Below are experts of layer 3 (counted from 0) of a mixture-of-experts language model. Rows are named router (the router's row for the expert), up (a neuron's input weights, with its number), down (a neuron's output weights, with its number) and show model dimensions 0-127. Each number is 128 + 24 x the weight over its row's rms, rounded and kept within 0 to 255.
Before each expert's rows: "mostly gets" lists some tokens that are sent to it at least half of the time. This comes from a sample of Wikipedia text that the model never trained on.

# expert 10
mostly gets: "chool", "eries", "ublic", "usic", " University", "ague"
router [108 160 168 141  79 139 107 136 110 144 121 143 108 151 149 151 132 116 123 111  99 140 116 166 110  62  94 158 144 116  98 116 144 103 165 128 118 134 129 167 123 137 125 138 104 104  92 128 102 111 116  86 136 102 129 132 142 143 137 110 128 126  81 152 178 164 113 114 140 112  99 110 115 117 138 127 128 125 131 151 139 109 125  86  92 157  98 119  94 130  88 131 110 100  93 126 106 129 122  91 143 104 126 126 161  81  97 110  80 102 168  71 104 129 111 127 153 146  73 105 143 139 142  97 145 112 125 134]
up0 [134 138 134 136 134 136 112  99 134 144 109 156 124 171 120 150 118 140  94 129 117 121  98 131 101 134 160 192 151 150  86 108 134 176 124 122 123  97  77 139 143 141 163 172 119 152  88 139 137 148 121 107 116  97 131  96 115 154 123 100  99 171 115 115 131 133  97 118 111 140 162 134 129 128 167 149 105 147 118  98 136 152 105 118  83 172 108  81 153 128  97 151 160 124 105 142 140  95 110  70 131 111  86 135 152  99 115 107 142 185 112 133 154 118 124 145 131 168 119 114 160 142 142 123 157 130 100 121]
down0 [112  94  88 147 145 101 138 145 158  81 133 139 120 114  94  93 125 139 120 103  65 124 140 113 143 124 135 122 122 124 112 152 141 125 146 132 123 101 184 138 110 143 115 177 114 142 142 166 167 170 143 118  87 175  99 136 121 163 112 110 182 145 164 140 116 148 155 122 153 101  84 149 121 155 133 146 161 118 123 105 109 134 149 104 174 151 138 165 145  80  97 141 111 154 112 127 137 146 129 114 162 124 129 149 113 108 126 136 130 142 162 135 139 104 151 155 131  99  83 116 145 176 119 110 109 110 106 107]

# expert 13
mostly gets: " with", " by", " him", " for", " as", " into"
router [ 97 117 123 126 132  99  72 145 120 143 116 111 126 155 121 134 144 132 111 124 156 134 130 166 140  87 120 109 110 122 110 131 123 123 167 145 133 130  90 145 120 105  88 148 101 126 124 173 133 141 129 130 106 112 172 131 101 133 120 149 102 105  90 128 170 151  97 142 152 101 125 102 112 135 169 101 150 144  97  80 123  58 102 140 105 110 140 127 158 173  89 126 137 116  99  90 102  97 128  79 143 101 126  97 159 114 124 110  69 127 131  89 131 107 135 127 128 132  83 122 132 150 141 120 150  85 165 117]
up0 [ 96 146 159 126 159 163 105 112 115 105 156 110 143 152 125 143 157 140 197 116 144  97 109 129  73 139 133 168 140 139 139 107 130 164 135 112 104 129 120 112  91  93 179 141 140 167 145 116  83 168 120  80 152 136 131 131 119 126 138 135 109 111 151  98 132 133 103 171 130 124 114 125 123 129 101  86 165 102 135 112 134 165 131 154 135 116 148 101 135 139 126 133 108 108  89 130 122 113 147 126 140 131 173  89 120  73 123 108  86 112 129 105  97  90 166 154 143 157 105 157 152 117 118 121 130 109 103 157]
down0 [116  96 151 131 133 158 129 134 127 138 135 144 133 139 134 103 120 125 106  91 153 139 105  79  99 152 147 103 119 156  84 138 155 163 111 109 104 167 143 130  95 109 140 122 125 124 127 161  97 110 154 163 147 127 144 203 134 163 129 128 107 117 152 145 141 135  81 134  84 128 133  85 168 158 117  99 126 100 154 140 118 161  98 147 152  87 126 111 169 152 134 190 179 134 162 109 141 129 121 123 154 114 163  95 129  83 140 136 115 156 131 163 113 122 152 123 154 136 163 137 120 113 125 143 103 117 119 114]

# expert 2
mostly gets: " was", " is", " are", " been", " were", " be"
router [ 86 139 131 129 140 107 115 120 140 140 148 140 130 129 134 119 115 131 131  99 123 147 143 164 120 106 122 178 107 142 142 121 139 119 191 164 120 145 111 150 157 157 161 152 106 150 108 186 127 105 141  82 122 108 129 145 112  83 111 125 108 166 131 158 172 148  99 135 167 113  90 100 110 150 149 131 126 115  99 121 146  58  84 115 102 152 124 130 116 160 128 105 109 102 124 119 100 131 145  88 129  93 113 106 129 115  92 134  62 146 126 126 169 130 140 114 141 179  94 139 144 128 145 103 134 116 140 144]
up0 [182 122 145 141 118 121 117 129 153 128 159 133 180 111  79 139 129 147  84 116 115 149 123  79 111 103 117 115 133 117 142  90 198 101 149 200 130 114 120 145 163 124 148 134 186 126 123  90 131 131 127 101 107 121 143 171 131 104 121 161 118 123 106 128 123 136 108 107 151 109 123  92 128 136 128 155 152 160 105  88  97 156 107 100 157 141 105 112 110 137 116 119 151 108 162  92 117 156 149 133 128 148 148 137 171 115 117 131 145 159 131 120  91 154 160  74 108 100 109 137 130 127 111 133 131 133 122 108]
down0 [152 113 108 135 148 144 131 157 142 150 126 187 125 115  95 116 102 132 137  80 123 142 136  92 105  83 167 123 131 113 144 107 135 159 120 105  86 116 119 126 138 120 130  96 127  93 182 185 130 123 151 101 109 143 120 103 168  83 120 130 135 101 124 121 148 141 131 100 105  71 113 117 165 138 125  99  77 168 134 152 159 127 107 100 154 131 133 125  92 178 129  98  84 113 116 133 123 109 149 118 147 114 144 139 143 111 164 131 114 162 159 166 106 126 143 101 154 105 162 113 159 130 110 128 132 138 111 100]

# expert 9
mostly gets: "ight", "igh", "areer", " other", "inal", "ual"
router [116 129 129 145  92 131 105 127 109 130 127 108  91 155 134 109 145 161 119 101 142 134 102 165 160  89 114 141 138 158 132 130 141 129 128 138 137 121 132 172 117 150 112 132  99 118  55 155 127 102 129  89 162  97 123 134 124 130 128  94  95 155  85  86 142 155 112 113 154 137  84 121 139 115 140 140 124 114 109 116 142  97 141 119 135 182  99 121 138 165  97 103 107  80 145 113 110 127 112  78 125 130 151 104 101 117  82 134  56 110 139  99 154 121 123 123  98 166  77 147 103 109 141 126 136 108 139 116]
up0 [ 72 143 119 129  98 136 169 108 132 112 152 149 108 171 134 108 139  96 122 146 109 114 109 147 164 129  90 119 135 112 127 154 145  83 151 129 116 115 124 121 116 106  72 100 124 123 143 135 127 157 122 107 107 174  78 122 174 152 134 120 144  87 141 105 163  92 113 106 150  98 112  96 145 115 105 132 138 127 145 137 150 118 105 198 153 124 114 109 146 112 104 172 118  93  88 164 136 167 105 125 153 107 133 140 122 103 114 108 136 123 131 127 150 153 114 141 108 119 174 134 165 102 165 105 131  85 130 141]
down0 [137 139 125 155 121 134 131 109 140 130 152 112 152 158  82 117 103 133 136 154  86 150  93 127 114 131 142 115 118  86 144 157 145 119 149 106  83 138 104 156  91 125  86  73  90 150 130 103 129 162 153 157  97 142 159  87  95 149 141  98 151 112 142 160 165 104 156 151  91  98 133  90 139 148 117 113 121 122 146 110 134  96 146 136 145 135 140 117 116 122 100 169 129 105 157 144 121 138 136 151 184 136 128  91 110 123 127 170 124 146  93  94 155 144 136 129 119 131 170 141 138  77 181 115 111 140 156 133]